Below are experts of layer 2 (counted from 0) of a mixture-of-experts language model. Rows are named router (the router's row for the expert), gate (a neuron's input weights, with its number), up (a neuron's input weights, with its number), down (a neuron's output weights, with its number) and show model dimensions 0-191. Each number is 500 + 50 x the weight over its row's rms, rounded and kept within 0 to 999. Numbers have three digits each.
Before each expert's rows: a language model's description of what the expert responds to; "mostly gets" lists some tokens that are sent to it at least half of the time. This comes from a sample of Wikipedia text that the model never trained on.

# expert 10
It responds to: Infobox colons and names
mostly gets: ":", " by", "″", " name", " John", "):"
router:454462492532439439480421547612619506447558525492438460514526497497526487431591546546432491506425532434606517546475393534545482446557528471564587497474531471496573584498425500481471418520538565448514545562493432460470566490466487518562530539512469520556503446478544434455525550438576535483507571422516536542548547526486529523512525496499457501522502497516505508527407422570486448432473529467445484458555518430364457555463382459556488502495467423454544525537474551483433554518490556503457500568561386466557446573441414493610458415471497477473489516597526541493390468521444442536
gate1:517542477419493390552444540506514544486492525528481527526423530488436543574520509516465438499500540491515532609451387575560524519514476621558519456457519496445589476481526511487487482502468534465504547542506565489555436486550423459527555400484574409590555607516538508569493401489418547577544532524377451536553451470606622467511553524501491489594544368505523465590430468510531446489499487514479451562410512597420427423497494441513483569531501433458544476527559477512486488463516520519438479535463454506469477484476474477599504511520460524470472520516439451487532510507547629565
up1:578577574561469451462493571508478492456532484460490478531528521503402579496544398498511424434569525513528504462445410549525552451503451557521484436442509532474447482475551450477568466566556613447472528520597434547547547478558306504551548470453563488454563478418553466496445506503452496565509604484437527454558440388519559446479418540532503504556605414467515505547527444536451449471509506504552475531511442614372435441475507474446466547523541501538497589487524478574520512419523498487486506521616507509509428499485411487487506478528505426479470489536458464565527491483508544453
down1:517516459488520513429463431528538498460528500480381517488506444540388466492506539580569517402542456432485481388549453537518556477524506508541601526508553513470488563482482508534421550507560479478446483401521397569565540535485514518566558459486439553544451509476545544564437466495522510540441411527476519559545456459482466506504498468500394480502492532567474530449610533521594411541399442476439461533540597481550511490480660434544548488540564610487515445552562542464484485474475442494566551469577496476599511420530554531461387481462494544483501519521431449457479557546584520444
gate2:475499525428566519513535548602524449555445545488512486423536478495551534481514505502476532522593419528479535521525446536528566489481468555547481484534443602552515490475576447585382524517535514550504565505409531518445498539450456503532598360520514498491434490486454510483521554519508547530575566509544493481564381597464484466477597510414449542466516407497437456458561440525499518500545484488483520653462531454516448459442444533468446512581485613548531445548470404556500548552438522553579499518505475464484485619505423349506430516533445460456534508530469501569519495517411502517
up2:475540512445483476530456582511452555542578555450473585430568504574491553523493508451503608570545436396465582536504410532545464431484466590545475498494581493506567389501488483598433546475515459575499564495485518600500479539498476513512461452466531527583479506521476386548488498499556513487530515507532569448583448468514543569513576613519486453511551442553547466521540472531442511437487470524445486534483513518536512507462441444566422461592465630493629458587391465459533475461431503525427541523460498530586452513496461384493460456534504467519604487583532549551469495504515478541
down2:529438423451477442487415501456520468451539471548436496385517432539591538451534560396468586409416626520505446570477576510520487493512443400518430514534483563521512514546511409501593458492536530630479499521533485516509421574437541453485510487471521469496464504564420403409536498435506423536542526410529516456562534515453463494465479538418567534655451517507559560484537551507446482567491503490532479511466574456508450457514530482390501529446431421392555503569526472513559466455400515457486488539418565516458524473482516506539482489477587443533524474448500510481486508485464449496
gate3:539485502480533528612447561499663405493436489508449490472555515436488506512557475482513517507497518617556519496456536530536466487443510556442415406499482526553575594540572498483491527472591553509477496517443511566489499456524372455480522415533513424412524567506423462511486516440468519494464570480442550528516521559498400425516526514540456438572557485458502517414444500508544503523423463491511509481466410563475543537497498502466395565515468411477561527586483582486526524576530427549602384473450459460515496484388535511416551446430462484496471403479463476450438560481475563504
up3:495519480503496369493494515526405508483502527512513435481476501566498522388524534531464492551496509514511554571584530557502401511536497473499506539519526471583503565461516502497526547591505482498540505508500581478548438538484573529470544516564484490552408326464553488511535604587506505550489512569464452503505448483407501473573563582440510607491453522545527437428462541445531460506493481607487502403422479417590410553552524479523467561425535540599477556479518458557535482476445489457433486386549470540514511540418590541452533541544540493530460548527547614422606492540486528498
down3:395578591568552528445460498560477521385541488494473555493529542426472513447483349517541514448530475442553573524528445483538445491487561509513524564605484460508547484560446486427485470503505515485497379504495543567459494528468560491473470457461479519462512531524469464457434431507542528477471514593566585465475547483439499521492489546484526492503401494541523475477392521515437551502530568566487578430523529414528458519463419501522452535499500467518447560528520572587422519398466493474477490405605448522587510520495472438495392489433421525429531424623448467484630460491438474516
gate4:507488470444524415611486453442514441443552438438526479598519392563456420590405531514540619553526515448489426507532481539544488602466518566518470486424519417478445593542491459589460496468492405545452439521432508556533571519563468497489504439531511471510476528525533484445378624449469537489509517456462470517464472467526482482442525511585480549525371514497466516488502505461448440562564532428483427527498516525524468489521409534503491542550498532638517464529456437464519519588501531540452464493548509564510461452520515526534501526528553510547462542535352556510512584534409433555
up4:499586552540441505451403474507516378478598476484452507494516522448571513500455522444509561529511546474523476483499457482484485582458590502573469461508514599407440544498570431513546462510537505499419568579508492567531534544561523488638445529534513610511434581501534489488544548480502448493442465503480484498498549576519581528465440503461407517474449508472590520496604494496489426488500553504476561477463556450383568547548432551472475526535538479467617435352473538514465477568514505509506547570563522585583553474497395486473488517544543476519487519615554482526504494453374490490
down4:424516458506452407525505530548597467488528493510592503487604505530468478536561472480548514515458459479529435613563551487489460502361496439480445425510554474440520516546468476544525482454538560504603560542516515582483582591510583429596538502440457508405520522480499478476546534441464401524444439510549471516489476466487439558471535487501495531403499429424509557421472563492421435521465529539482536400491423520549464412449499517562451505476509482470582587539603519478489529571516511553474595541500484423519545557523607457431422529520523452452555526507498509605490505504614553531
gate5:536511447456454536530497527471537577450480498407487462509466599420595615481435565431485596572534501500515444517397473515458536455601456615520479486399462543489447608512443482522568471536559496482486418512427485429531564620522491435483569541494458449546468569555438409515482519485503505575519550542451464524560482468537399525506582526502476505546522475437523527519446441467584492578454440479519465526486501510521468503453468532486478508352532454496504490518483467493506512489422498434459584491468450469519537487537512459582460375521526572577442501484578534425419527458419519551
up5:566488471463462553374509520529471431490440484533436559463507471432537477585570480554559429567486527503530441509509490454513529526506452524444566490567480404549427440531500478525480483511473458502524497475641454608489465314553498465471498459517430546441484608460513557504477521445461503451488465470495574511525500501537453575499438493440544465439492434539498400532492544536420465452519522487479538422455568524433528451458607420515503503516472524520520524474474549479484464513509479529435449446603528537625468470497509596441530513592561439488468429411526495559514617571452415513
down5:545456482468469559530481571525473542502483464496449476492483567490504578473435525478521550490503546409520488498523570423480465539498544611602539525475497580443455570561503497466518518567523541442523495632499462497459470582545388586520535480538510520545547505433515414489509453477494511493509523493479457606444538445553489428472542494495579441548475440403502515518554502476473374507477375557620503566558428431510434461555484479467608446398488400534514463481511345491492461468483453469468447530527527474422517417480461528533539379450524422476485493493580535524452492515557482552